From a checkpoint of a small mixture-of-experts model trained on Wikipedia: 352 SwiGLU neurons an expert.
Below are experts of layer 4 (counted from 0) of a mixture-of-experts language model. Rows are named router (the router's row for the expert) and show model dimensions 0-255. Each number is 128 + 32 x the weight over its row's rms, rounded and kept within 0 to 255. Numbers have three digits each.
After each expert's rows: "comes after" lists some tokens at least twice as common just before its tokens as in all text. This comes from a sample of Wikipedia text that the model never trained on. Tokens count by the router's weight.

# expert 3
router:132150136116179175162090163101073140140100137165072112154152119158176131139081121087080123146126175136140166114112101119067134148116136142109105094129150098157098118116169079143090101156164167110133170149144163135168135117137086112109127102160053129117137115119122107089147053132170125158155131156106142115135131104070102089123066162101126212081070062122112171116078120204121097097183138142081135094181157134122109115142103133087161154110117098085135151151113157142089136117188080140114132143128103118143154034114100090189140061149094166165105097137148176157161130062113116145137160151092107111117087203140168163186169133089111102160057149191079146113123138155112115133155122145146090134122165157139089135153094129187157122144193118144157091164070166150056102129101139
comes after: " ", " |", "19", ";", " March", " July"

# expert 11
router:127152136117178175162088165098070138134101139165072108157152118160175131139084122090081123147131174134141166117112100119068131146114133141111105093127146100158103115115168083147085101154167171112133169149147169138169139121139087112107128103164056127117143115117127107090150053131168122158158130157105144116134127106074100088121065164100123217078068061123115170110078121199124097101186140143083138096179157136120114115141101137087160153112121103080136150150114159141087134116187081142116134138130100117143160034114103094196133059150092163162109096141151178162161131062111115143136162147091108112120088198137165160186172132091115106162059152186077148111120138157116113132152119143146093133122167153133088135148095127186152120138197117148154088165071167151056100130098142
comes after: " of", "20", " to", " from", " on", " at"

# expert 13
router:136063093117149085088093143092200117123121159103179136084131203115099102143121105198138073124122100163153132162108169095187113147137042140126145125134207153109153135136110154155187165146084067113108146073137119079126077108125093120148109209104175118115136125169166155187136159154133110115127137156155134159130108143126152187120124166099078096151102090189125097128138127089118165122127151137178110182157121172124161087130132124142103118179206165127138101098148095135123115164107184115092163137184156133130139199158186132122116116135096124142138143149111113144089121146097151106067133134168125158128138095102058103078125128191144082128177095074166106188175103086129123094077139142150114116133096110142203127144178141135170101077074113135095122072171175115158094148124139
comes after: ".", " \"", " (", "\"", " that", ")."

# expert 0
router:130148135120178176165088167099074143139102138163073111157153125161173133143081122089082126147132176134140167116110101121066129145115137146111109093129150101157102117115170083142087104153167168112130167149146168138167137114140088115111129102163056130118144118118123105089143052131170120160156130155108142115137127107072103089122066161097123216082068057122114166121078121203123101100184138140081134095182156135120108113142100138085157153112122102082133151154116158141090132116188082139111129140130099118140157032110099093191139058147094164163104098139148179158162128062114117148138163149089104111120087199135167166185169131087113104155057149189080143111119138157114116129154120146147086134122168155135086135150098124186151119140194114151158089165073166151058099127102141
comes after: " ", " (", " as", " is", " for", " at"

# expert 7
router:131148140114178177162091166097069143141105135167074114155152120161173132141083119089084124147128178134138164114108101118067131144121137143110104095132147104160100119112168082143089101155166167111133165147147166134165136119137086111107128102160057128117141116117125107088149054130171123159156133158106147115135128104072104090124061163097122214080070064125113168118079125198125103097186138142081135095182160134123112115143102134089160152112121099082133149154114159140091136116185083140110128140133101120138158033106098091195133056151093164163104095140150179159161129064115114143138162151098108112122089202134169168186168130087116099157055153190077148116121137159115114134153115145151091133123169157137086137153097131190149121143192117144156088162068169149058101128102140
comes after: " |", "19", "20", " his", " However", "°"

# expert 5
router:130146134118176174161085169102072141141102137165073109158152122161173133140083117090081125146126175138137164115111099120070130150116132142108103095129146102158099119117169080143089103154166169108136167150145164135167138118139086113107126103165055131120136116117127106090148055134169123157156131157107141115134127106073103085119062161101119214082069062125114170118077123200123102099183139142081135092179157136121109115139101137086161152112121101082134150156116161140089138121189081143113133142131097116141156033109097089194132060151096165165106098140150178157162132061109111143139159149094108112118084200134164165185172132087112101159058147188078146115125137158114113133150114141151087131120170154136084136150096123188155120137194119148155089163069167151059102125103141
comes after: " ", " |", "20", "|", "19", " is"

# expert 6
router:134147138116182174162088166096069139137101137164075115157154120162176134143086120087085122147130176137140163115111098118068128144115134141110106097129151100157096117116171078144086100153169169112131169148147166139163134119139085114107129104162059127120138115118124104090146053131169123160155129156105143114136130109074104088120063162101124215078069061118113164118078122202118101096185138140081136095180157134121111116140103136086162152109119102079132154155114158143089136119188084144112128137132103118140152033113098093197136058147092167165104099137149177159163131060113114144141159150093108107119088200137170162183170130088119102158059148188075146115123138155114114130150117144146089132121163156132088134151097128186153119141194117146158087164069165151057101128101141
comes after: " in", " a", " the", " on", " It", "0"

# expert 8
router:109151127119058115149103053106136089088119143082108122154083064129108145161157227168129110119133143064140118098146104065105167107145069156172140179129128106122117167084159098139145112088061112166110064180124140111079135114139157096124118137130116084107135129127154146104087179110165117144077140125114153135125149142154195172118192067163142142162144191103137108131171166182118139142094128105145126054123097152139157096116131143095119150161163117191129090122078092031117074095107077104152100153139119143151089162146082145117099150074197100136156149160194165112147161179147131120088148123110190097127125106136148162075093071124157150070103103175159117141116110174168147138146121122102120115136093140139152143127104164051054119088141139105131123154142139084121141116166116
comes after: "\n", ")\n", " |\n", ".\n", "1", "0"